{"num_hidden_layers": 8, "hidden_size": 224, "n_experts": 48, "experts_per_token": 2, "d_expert": 320, "d_shared_expert": 0, "hidden_act": "squared_relu", "moe_layers": [1, 3, 5, 7], "router_score": "softmax", "normalize_top_k": true, "routed_scale": 1.0, "balance_loss": 0.0156, "balance_bias": false, "router_z_loss": 0.001, "init_std_router": 0.0138, "lr_router": 0.000957, "vocab_size": 22575, "norm": "rmsnorm", "norm_eps": 1e-06, "tie_word_embeddings": false, "optimizer": "muon_variant", "learning_rate": 0.00782, "beta1": 0.93, "max_grad_norm": 1.0, "batch_tokens": 65536, "max_seq_len": 256, "train_tokens": 446900000, "max_steps": 6820, "dataset": "wikipedia_en"}
Below are experts of layer 5 (counted from 0) of a mixture-of-experts language model. Rows are named up (a neuron's input weights, with its number), down (a neuron's output weights, with its number) and show model dimensions 0-223. Each number is 200 + 20 x the weight over its row's rms, rounded and kept within 0 to 999.
Before each expert's rows: "mostly gets" lists some tokens that are sent to it at least half of the time; "comes before" lists some tokens at least twice as common just after its tokens as in all text. This comes from a sample of Wikipedia text that the model never trained on. Tokens count by the router's weight.

# expert 8
mostly gets: "members ", "species ", "students ", "events ", "songs ", "players "
comes before: "of ", "in ", "and ", "to ", "for ", "was "
up32,233,222,174,209,222,187,242,216,202,178,193,188,239,197,195,181,222,180,157,233,221,175,205,193,200,221,189,203,190,243,211,170,226,190,219,214,214,191,210,206,192,240,207,201,198,174,168,186,186,208,183,188,171,200,187,205,183,241,185,207,201,206,203,190,201,183,231,176,208,210,190,180,179,231,200,197,229,198,234,230,227,193,224,178,176,172,161,237,186,224,221,212,203,179,225,183,207,189,189,216,194,229,233,209,207,226,196,179,148,205,194,144,209,195,203,221,180,224,194,211,203,187,213,181,198,211,208,199,218,216,188,182,198,186,178,230,184,202,161,176,188,188,212,192,219,211,192,209,197,223,189,215,216,170,218,234,146,192,217,199,224,180,208,192,213,171,174,184,210,205,184,197,208,214,195,210,168,186,174,234,196,183,184,224,248,215,171,169,187,201,199,173,180,207,202,173,195,162,205,207,226,179,212,225,171,236,196,172,187,195,217,190,207,201,211,232,210,191,189,207,201,209,213,215
down32,172,189,155,160,200,194,178,187,233,196,204,206,203,176,181,189,189,198,211,203,221,215,181,227,188,196,188,198,230,198,172,198,217,224,208,187,229,218,168,218,189,197,205,214,186,209,176,177,229,196,228,203,195,216,189,198,229,218,203,224,191,219,166,226,239,218,167,199,219,201,221,209,152,195,195,190,176,217,207,231,223,188,188,209,221,212,199,192,205,186,231,196,178,195,166,186,216,206,222,226,198,170,218,178,227,211,217,197,169,183,204,205,205,219,208,208,203,209,187,244,221,214,245,171,212,211,200,191,188,192,204,207,187,202,200,204,215,189,190,215,237,175,228,185,186,177,183,170,194,215,238,201,188,196,173,247,203,225,218,175,204,243,144,210,194,219,185,169,171,218,191,216,198,165,202,218,218,203,157,218,206,174,183,192,190,181,201,177,204,214,169,212,183,203,194,225,198,213,203,191,184,173,181,179,189,169,201,198,207,250,167,225,181,181,192,227,198,176,221,173,192,237,218,220

# expert 41
mostly gets: "In ", "During ", "within ", "among ", "during ", "in "
comes before: "the ", "a ", "his ", "this ", "201", "200"
up5,204,170,192,182,212,191,207,222,239,221,191,188,181,195,207,210,213,201,190,200,199,235,189,182,183,180,196,196,188,208,214,182,184,212,240,209,189,202,197,233,220,195,214,195,203,167,212,210,237,202,218,210,180,220,181,172,174,175,196,236,206,208,198,182,196,194,200,214,182,191,222,216,195,160,261,165,188,193,202,209,217,211,190,202,194,238,215,191,220,193,201,171,234,209,169,194,193,168,197,179,191,189,178,238,216,191,199,189,211,215,198,221,190,191,202,222,187,238,193,197,220,169,196,202,235,184,217,195,181,210,233,165,182,193,209,226,217,184,192,216,187,204,188,219,224,235,213,176,190,223,174,166,118,238,192,199,206,192,191,229,215,193,239,191,201,219,191,194,171,240,240,214,201,202,195,181,226,196,197,194,190,211,217,176,194,218,203,203,155,187,173,193,196,228,164,213,178,206,238,147,195,208,203,189,180,218,195,224,197,179,196,190,226,188,189,176,183,204,220,205,208,160,205,198
down5,217,183,225,232,196,191,194,184,198,169,198,186,204,185,197,159,202,204,184,166,229,179,188,192,259,210,197,197,214,194,168,206,213,162,187,219,210,212,158,186,182,222,175,194,172,180,178,209,163,205,185,210,192,172,214,215,189,171,218,199,242,232,226,202,191,234,171,158,236,178,238,188,205,211,190,222,210,181,170,192,170,206,180,199,163,196,194,226,236,176,217,209,171,189,224,185,168,214,219,197,196,169,224,195,210,200,217,210,217,208,216,166,205,185,214,212,254,220,188,200,185,209,218,222,203,228,205,246,198,220,207,202,222,234,223,192,192,217,195,239,235,174,187,198,201,166,198,188,178,211,212,180,207,154,229,181,171,190,209,195,193,193,226,185,202,181,199,200,219,205,189,181,209,222,178,219,209,187,194,216,215,188,167,220,178,182,211,176,207,197,215,200,179,166,184,219,213,187,190,177,199,200,227,194,204,191,215,220,188,197,224,212,189,218,220,202,183,188,217,221,232,201,216,214

# expert 29
mostly gets: "Women", "Ne", "De", "Men", "co", "women"
comes before: "-", ", ", "'", ". ", "\" ", "op"
up14,211,240,199,223,202,213,246,204,208,208,202,205,228,196,197,175,205,200,209,195,222,221,241,228,213,193,194,195,231,197,239,195,246,210,171,171,210,194,230,233,230,193,196,205,186,166,183,235,198,173,177,194,205,226,196,207,167,226,178,223,212,179,169,199,198,196,231,207,207,176,221,206,194,204,227,200,214,225,195,209,196,158,237,203,196,215,206,188,180,180,200,198,185,178,236,183,199,222,212,212,187,175,155,183,198,191,206,191,184,195,191,191,156,200,179,163,218,200,206,183,195,196,209,210,206,192,190,207,175,194,228,203,199,207,211,214,213,205,208,190,166,210,241,218,218,204,219,193,197,179,208,186,196,225,202,203,212,207,204,200,219,176,197,174,221,198,227,209,170,182,210,178,201,203,157,215,215,175,165,232,177,201,204,224,162,205,225,174,206,197,219,217,207,172,195,225,219,174,178,189,185,192,183,180,175,199,177,219,211,184,173,148,173,213,192,232,194,202,175,222,204,246,150,161
down14,182,207,205,188,167,184,195,236,203,182,172,194,205,185,184,217,170,198,174,197,207,209,229,208,210,228,222,234,191,216,208,211,214,201,182,170,229,190,180,184,246,177,199,201,191,180,183,203,177,200,206,190,208,233,194,208,165,183,204,220,217,184,187,189,175,211,209,169,212,226,180,195,171,207,223,215,193,197,183,197,231,181,193,197,194,213,222,228,182,221,178,192,212,224,183,178,198,193,176,196,213,181,189,185,206,242,203,193,202,217,230,146,166,198,179,193,227,200,184,182,213,189,160,238,195,218,236,215,202,177,198,174,206,178,232,174,218,187,191,201,190,204,203,186,215,232,201,214,187,192,223,192,197,231,219,243,162,220,221,220,220,204,191,176,208,190,181,191,232,207,193,184,199,234,165,192,239,217,192,205,215,212,220,185,218,253,226,183,197,197,190,181,151,203,231,194,173,172,200,190,194,211,188,213,216,233,170,191,233,191,214,163,209,203,210,229,209,200,199,224,189,195,141,199

# expert 15
mostly gets: "located ", "due ", "moved ", "returned ", "worked ", "According "
comes before: "to ", "\n", "in ", "by ", "as ", "on "
up12,196,195,175,190,187,201,227,213,231,222,210,177,205,223,216,210,172,190,169,186,204,234,223,200,195,216,171,210,208,212,183,190,207,165,211,226,199,210,183,215,189,223,191,231,231,198,232,217,220,169,230,179,191,209,199,192,248,183,187,219,188,218,200,226,189,164,189,213,234,198,214,212,204,195,200,175,155,193,186,205,180,198,166,187,194,230,170,188,187,183,163,179,234,195,186,216,228,174,209,210,199,197,233,190,202,206,179,206,234,201,244,160,203,191,193,222,207,193,202,204,237,225,203,211,181,171,223,211,171,216,242,213,189,167,201,226,216,209,203,221,207,202,208,182,217,177,205,205,185,196,182,207,203,203,185,177,196,195,200,173,220,206,203,166,189,201,203,195,183,190,181,180,170,195,230,230,223,221,200,200,209,178,167,160,179,205,222,176,185,213,194,208,238,226,200,229,168,201,203,217,160,196,203,182,163,222,226,185,194,222,181,189,151,196,194,217,151,214,236,216,212,209,172,208
down12,168,199,181,222,196,193,204,211,200,207,207,212,213,193,194,172,256,190,207,232,207,232,189,207,218,165,168,209,191,224,193,183,199,164,196,195,219,211,190,167,247,189,172,200,195,164,209,199,201,181,184,219,204,185,189,214,208,186,224,189,192,197,169,222,192,216,168,194,207,184,212,237,188,194,210,216,188,184,193,221,199,199,196,159,174,203,205,186,203,208,224,188,204,189,183,247,176,219,199,248,183,170,222,175,209,158,260,225,219,205,170,191,171,233,213,186,163,221,206,197,229,219,178,166,205,192,186,165,226,213,219,229,192,187,235,179,179,193,160,197,220,216,203,196,226,218,198,211,195,196,201,215,229,168,209,184,218,197,179,165,202,202,192,201,196,188,204,185,223,180,183,219,184,206,238,227,212,209,180,223,236,208,193,211,199,221,204,240,216,188,205,210,205,191,199,207,178,197,211,224,204,180,209,232,160,237,206,201,191,196,197,193,216,206,178,194,209,192,151,203,196,161,197,183

# expert 28
mostly gets: "January ", "December ", "August ", "June ", "July ", "October "
comes before: "201", "200", "202", "199", "198", "197"
up7,204,181,182,205,200,231,189,224,203,180,221,206,174,179,186,224,215,195,218,198,216,190,198,210,208,216,214,111,222,237,211,189,195,162,176,208,209,206,171,224,220,184,178,191,198,203,214,231,192,178,203,190,199,155,216,218,196,215,172,222,178,224,227,196,182,210,179,181,173,197,223,192,198,190,221,190,195,186,207,228,213,208,172,203,223,183,216,210,196,229,184,179,189,188,196,193,247,188,196,207,199,216,198,183,214,170,200,189,206,174,189,194,235,177,181,204,226,147,238,213,202,170,200,193,238,172,185,205,194,186,186,196,201,195,235,193,220,207,196,198,215,199,207,221,202,172,179,191,219,194,192,186,182,157,206,215,207,216,182,203,212,227,207,187,203,202,216,196,214,204,208,235,189,190,208,212,226,172,209,195,183,162,199,226,176,171,209,243,203,209,215,206,167,208,204,175,236,188,179,227,267,186,193,177,214,160,207,187,196,237,202,204,193,174,228,231,189,196,208,191,183,212,211,229
down7,220,233,194,194,198,181,200,201,163,188,191,207,224,191,205,183,218,193,200,164,173,252,218,178,191,140,213,254,192,189,199,187,200,171,191,191,208,191,222,193,195,226,163,176,222,224,167,193,196,194,209,213,195,194,212,188,167,192,237,201,169,197,195,186,228,195,163,203,188,218,187,183,194,216,185,210,176,204,188,186,178,181,223,227,210,229,221,202,185,192,191,222,190,215,210,221,188,225,201,261,222,188,212,231,192,185,193,193,199,172,225,179,203,217,216,164,198,196,201,172,238,211,185,194,166,217,170,210,218,227,248,210,195,204,225,214,215,211,189,239,191,162,214,216,203,189,187,169,213,201,182,222,202,216,214,201,180,169,185,189,180,226,214,216,240,216,201,190,176,195,195,193,184,203,146,165,199,211,194,221,198,176,230,201,201,190,230,207,186,210,179,201,187,223,187,195,156,193,195,213,183,207,204,189,204,218,205,204,222,196,185,194,199,196,225,210,262,218,206,188,201,179,194,227

# expert 35
mostly gets: "–; ", "| ", "—; ", "ESPN", "sq ", "frac"
comes before: " ", "0 ", "1", "0", "2", "3"
up7,165,197,177,154,215,190,195,179,212,192,218,189,224,165,220,183,206,201,185,178,216,179,190,194,202,137,234,198,221,228,183,215,197,227,208,201,227,201,203,197,210,202,206,202,208,178,220,221,169,176,208,220,203,218,194,207,193,227,220,247,185,240,207,197,158,177,181,179,184,198,166,183,195,235,171,221,177,204,216,200,209,206,164,191,199,212,180,231,211,228,186,229,208,186,232,183,202,206,221,216,202,206,209,218,174,209,211,186,196,254,189,246,198,175,197,207,212,232,209,195,199,194,201,235,185,197,182,189,210,220,200,189,177,188,214,191,188,191,186,213,201,209,187,194,173,197,190,222,209,231,159,146,208,194,216,227,208,167,196,225,204,212,222,179,213,209,189,193,195,238,189,229,196,197,182,205,179,231,197,204,186,224,233,216,179,208,182,205,182,206,202,174,197,184,177,230,236,172,239,192,208,171,205,191,162,178,185,200,230,161,177,214,224,181,201,208,178,198,213,182,183,202,197,221
down7,204,212,212,206,206,240,211,227,190,151,170,190,166,182,194,212,198,230,190,160,179,201,190,203,183,193,190,189,182,221,180,198,211,212,183,197,196,196,235,239,203,190,212,176,176,192,201,184,172,217,228,191,201,192,193,200,213,203,188,222,224,198,199,222,215,200,187,243,195,193,181,218,145,177,190,214,217,199,199,185,227,200,213,192,179,209,196,212,193,201,197,228,220,201,211,227,194,210,185,192,236,211,196,196,231,207,189,207,204,188,172,177,173,227,235,208,185,200,220,182,214,229,200,175,181,195,192,204,205,187,205,210,248,166,192,202,236,206,189,211,173,204,202,202,205,207,203,245,224,167,214,237,172,197,157,195,166,136,200,205,214,206,184,217,178,174,183,210,196,198,186,165,206,210,208,212,195,204,171,216,206,210,219,211,248,182,191,209,189,189,208,172,209,194,223,209,214,175,201,226,185,224,195,203,195,187,225,189,218,217,216,208,186,185,157,235,221,237,242,173,181,188,137,207

# expert 37
mostly gets: "would ", "could ", "because ", "what ", "which ", "make "
comes before: "the ", "that ", "a ", "be ", "to ", "it "
up12,240,204,209,219,164,238,185,183,193,194,223,175,188,181,233,237,203,202,231,180,164,203,192,214,178,201,215,182,199,198,205,180,158,176,190,186,150,198,195,227,200,229,158,171,211,170,160,176,161,241,199,217,180,214,228,205,191,190,198,219,204,219,187,233,203,184,148,176,207,166,224,190,192,205,182,174,188,211,239,212,228,212,207,190,221,218,197,195,211,212,202,194,209,209,192,168,203,217,208,229,178,191,175,228,197,208,194,177,171,152,198,234,237,224,173,196,213,196,215,212,208,202,193,222,168,199,194,219,204,183,219,210,191,187,199,207,206,185,178,196,199,183,207,234,211,190,215,192,193,203,220,197,200,174,185,221,235,204,189,199,227,209,231,219,202,185,202,192,249,216,169,186,174,200,187,204,195,217,202,216,221,190,200,248,182,201,190,190,193,190,189,172,177,192,187,154,209,174,234,212,199,217,207,190,190,195,195,211,195,231,216,212,187,200,237,237,190,211,187,193,198,206,204,234
down12,196,172,219,251,198,204,207,195,220,187,168,205,226,200,195,216,209,186,216,178,196,236,196,229,212,177,209,220,194,192,219,236,206,208,218,250,185,208,194,190,234,182,189,212,151,174,205,152,204,216,214,194,181,222,194,182,198,193,181,178,229,234,225,201,214,198,212,203,180,216,201,179,203,196,225,179,183,229,175,186,176,185,235,192,169,214,217,218,198,191,226,159,189,201,201,213,219,196,182,176,213,171,162,194,195,177,215,197,187,175,210,193,199,191,264,200,209,235,246,209,203,200,230,227,198,216,233,211,207,200,225,191,191,208,214,211,163,184,163,185,174,165,203,208,206,232,204,208,174,173,220,185,201,194,204,181,188,213,201,231,184,208,190,240,225,208,203,221,186,222,220,181,205,225,188,175,208,211,202,179,161,192,208,193,190,187,179,168,221,211,179,216,218,177,194,173,206,217,190,184,208,184,197,172,211,198,184,208,179,169,163,180,209,199,220,243,209,185,200,225,165,189,194,196

# expert 14
mostly gets: "film ", "Minister ", "football ", "game ", "album ", "Award "
comes before: "of ", "and ", "in ", "for ", "(", "at "
up8,202,228,191,192,190,227,185,228,211,213,206,203,213,185,212,163,242,219,196,169,197,225,193,213,180,192,204,196,217,200,207,160,176,249,182,225,209,212,160,198,192,183,217,234,225,213,212,201,207,226,172,216,189,212,206,231,208,210,168,180,201,195,172,205,188,176,178,230,203,246,175,215,211,162,241,215,179,185,233,215,152,187,177,176,226,188,222,210,238,180,203,195,164,215,203,200,197,225,193,196,231,179,193,198,205,179,189,220,201,213,196,200,203,167,227,195,168,177,183,152,188,221,202,182,174,202,182,179,194,169,216,196,180,216,198,207,198,186,191,187,217,223,219,205,211,194,223,187,209,183,216,196,215,182,217,214,199,196,211,213,202,165,209,163,203,194,187,234,248,202,195,169,178,197,177,201,218,179,202,194,212,201,177,229,224,211,227,228,224,211,199,194,208,211,176,205,185,164,196,221,221,212,252,189,182,168,201,203,225,199,170,164,181,177,191,175,202,228,204,190,191,211,221,202
down8,197,210,188,209,207,165,173,202,214,215,202,213,224,216,204,172,191,213,213,215,210,194,218,237,179,223,200,193,217,191,211,238,199,194,188,229,181,205,217,189,201,196,191,237,201,207,225,177,161,199,192,215,192,174,194,199,177,222,198,206,207,212,179,203,203,188,222,202,183,219,192,154,176,227,210,221,222,196,199,202,211,214,236,208,220,198,247,186,202,186,213,195,151,182,219,202,212,179,191,163,210,189,175,207,220,234,209,196,210,200,220,200,207,244,179,211,201,159,169,173,156,165,208,196,161,194,147,209,201,228,227,215,204,180,219,205,180,156,187,220,238,212,192,185,193,194,191,208,190,212,231,215,200,202,211,211,187,200,193,213,198,191,207,170,197,222,175,216,186,190,198,162,203,200,219,222,191,181,187,213,211,185,219,225,191,181,187,200,205,227,172,170,222,218,209,224,229,189,151,243,157,192,217,206,234,176,175,179,200,185,184,180,186,211,168,200,217,216,227,229,172,214,218,172

# expert 12
mostly gets: "’", "), ", "\", ", "'", ",\" ", "%, "
comes before: "s ", "and ", "which ", "but ", "including ", "who "
up2,204,204,208,260,187,196,245,197,184,199,191,240,196,208,213,162,197,169,217,172,211,216,220,198,222,210,188,179,222,243,230,197,188,183,198,185,218,221,198,199,222,206,185,191,217,217,206,213,195,182,223,179,204,228,189,229,204,199,187,170,185,186,210,182,161,206,186,217,194,186,189,185,206,181,202,216,163,207,182,227,176,204,180,165,176,236,204,186,232,170,217,211,199,195,207,150,194,169,226,220,214,201,182,170,177,198,203,187,194,215,213,218,220,213,171,204,169,194,198,226,167,210,147,178,221,214,221,192,186,172,228,211,192,199,181,234,199,173,241,242,207,213,202,188,233,182,201,192,189,207,229,198,214,185,215,195,198,192,199,192,187,191,177,202,200,178,187,216,180,207,224,193,226,190,228,206,175,196,173,208,202,181,250,179,227,214,211,190,175,185,168,190,205,204,181,173,229,221,200,220,218,217,197,214,185,173,180,191,183,234,207,166,214,218,187,182,208,242,218,222,224,188,189,184
down2,205,226,218,194,193,235,197,199,200,171,210,207,181,181,229,182,229,187,181,188,180,196,209,221,202,185,202,199,178,186,194,233,220,197,205,223,168,215,204,196,203,197,206,198,204,183,203,169,208,195,211,199,203,179,169,202,178,199,218,209,181,190,172,260,206,192,222,215,191,152,179,224,207,208,199,191,190,208,208,205,198,150,211,223,231,148,216,230,189,156,193,215,184,176,184,207,207,197,211,199,185,210,211,239,209,202,172,205,209,185,213,192,170,191,184,203,224,179,178,228,189,195,242,246,213,186,210,184,198,224,184,194,215,207,232,203,233,211,160,164,230,198,158,200,186,234,238,228,204,203,225,205,189,192,224,194,205,217,203,228,191,212,215,156,195,206,184,191,188,187,233,234,169,172,211,216,208,199,179,194,190,198,182,158,240,202,189,197,212,239,188,185,180,230,210,238,180,184,197,172,196,212,208,196,188,218,221,179,177,221,208,224,169,192,189,235,195,182,172,209,177,210,204,183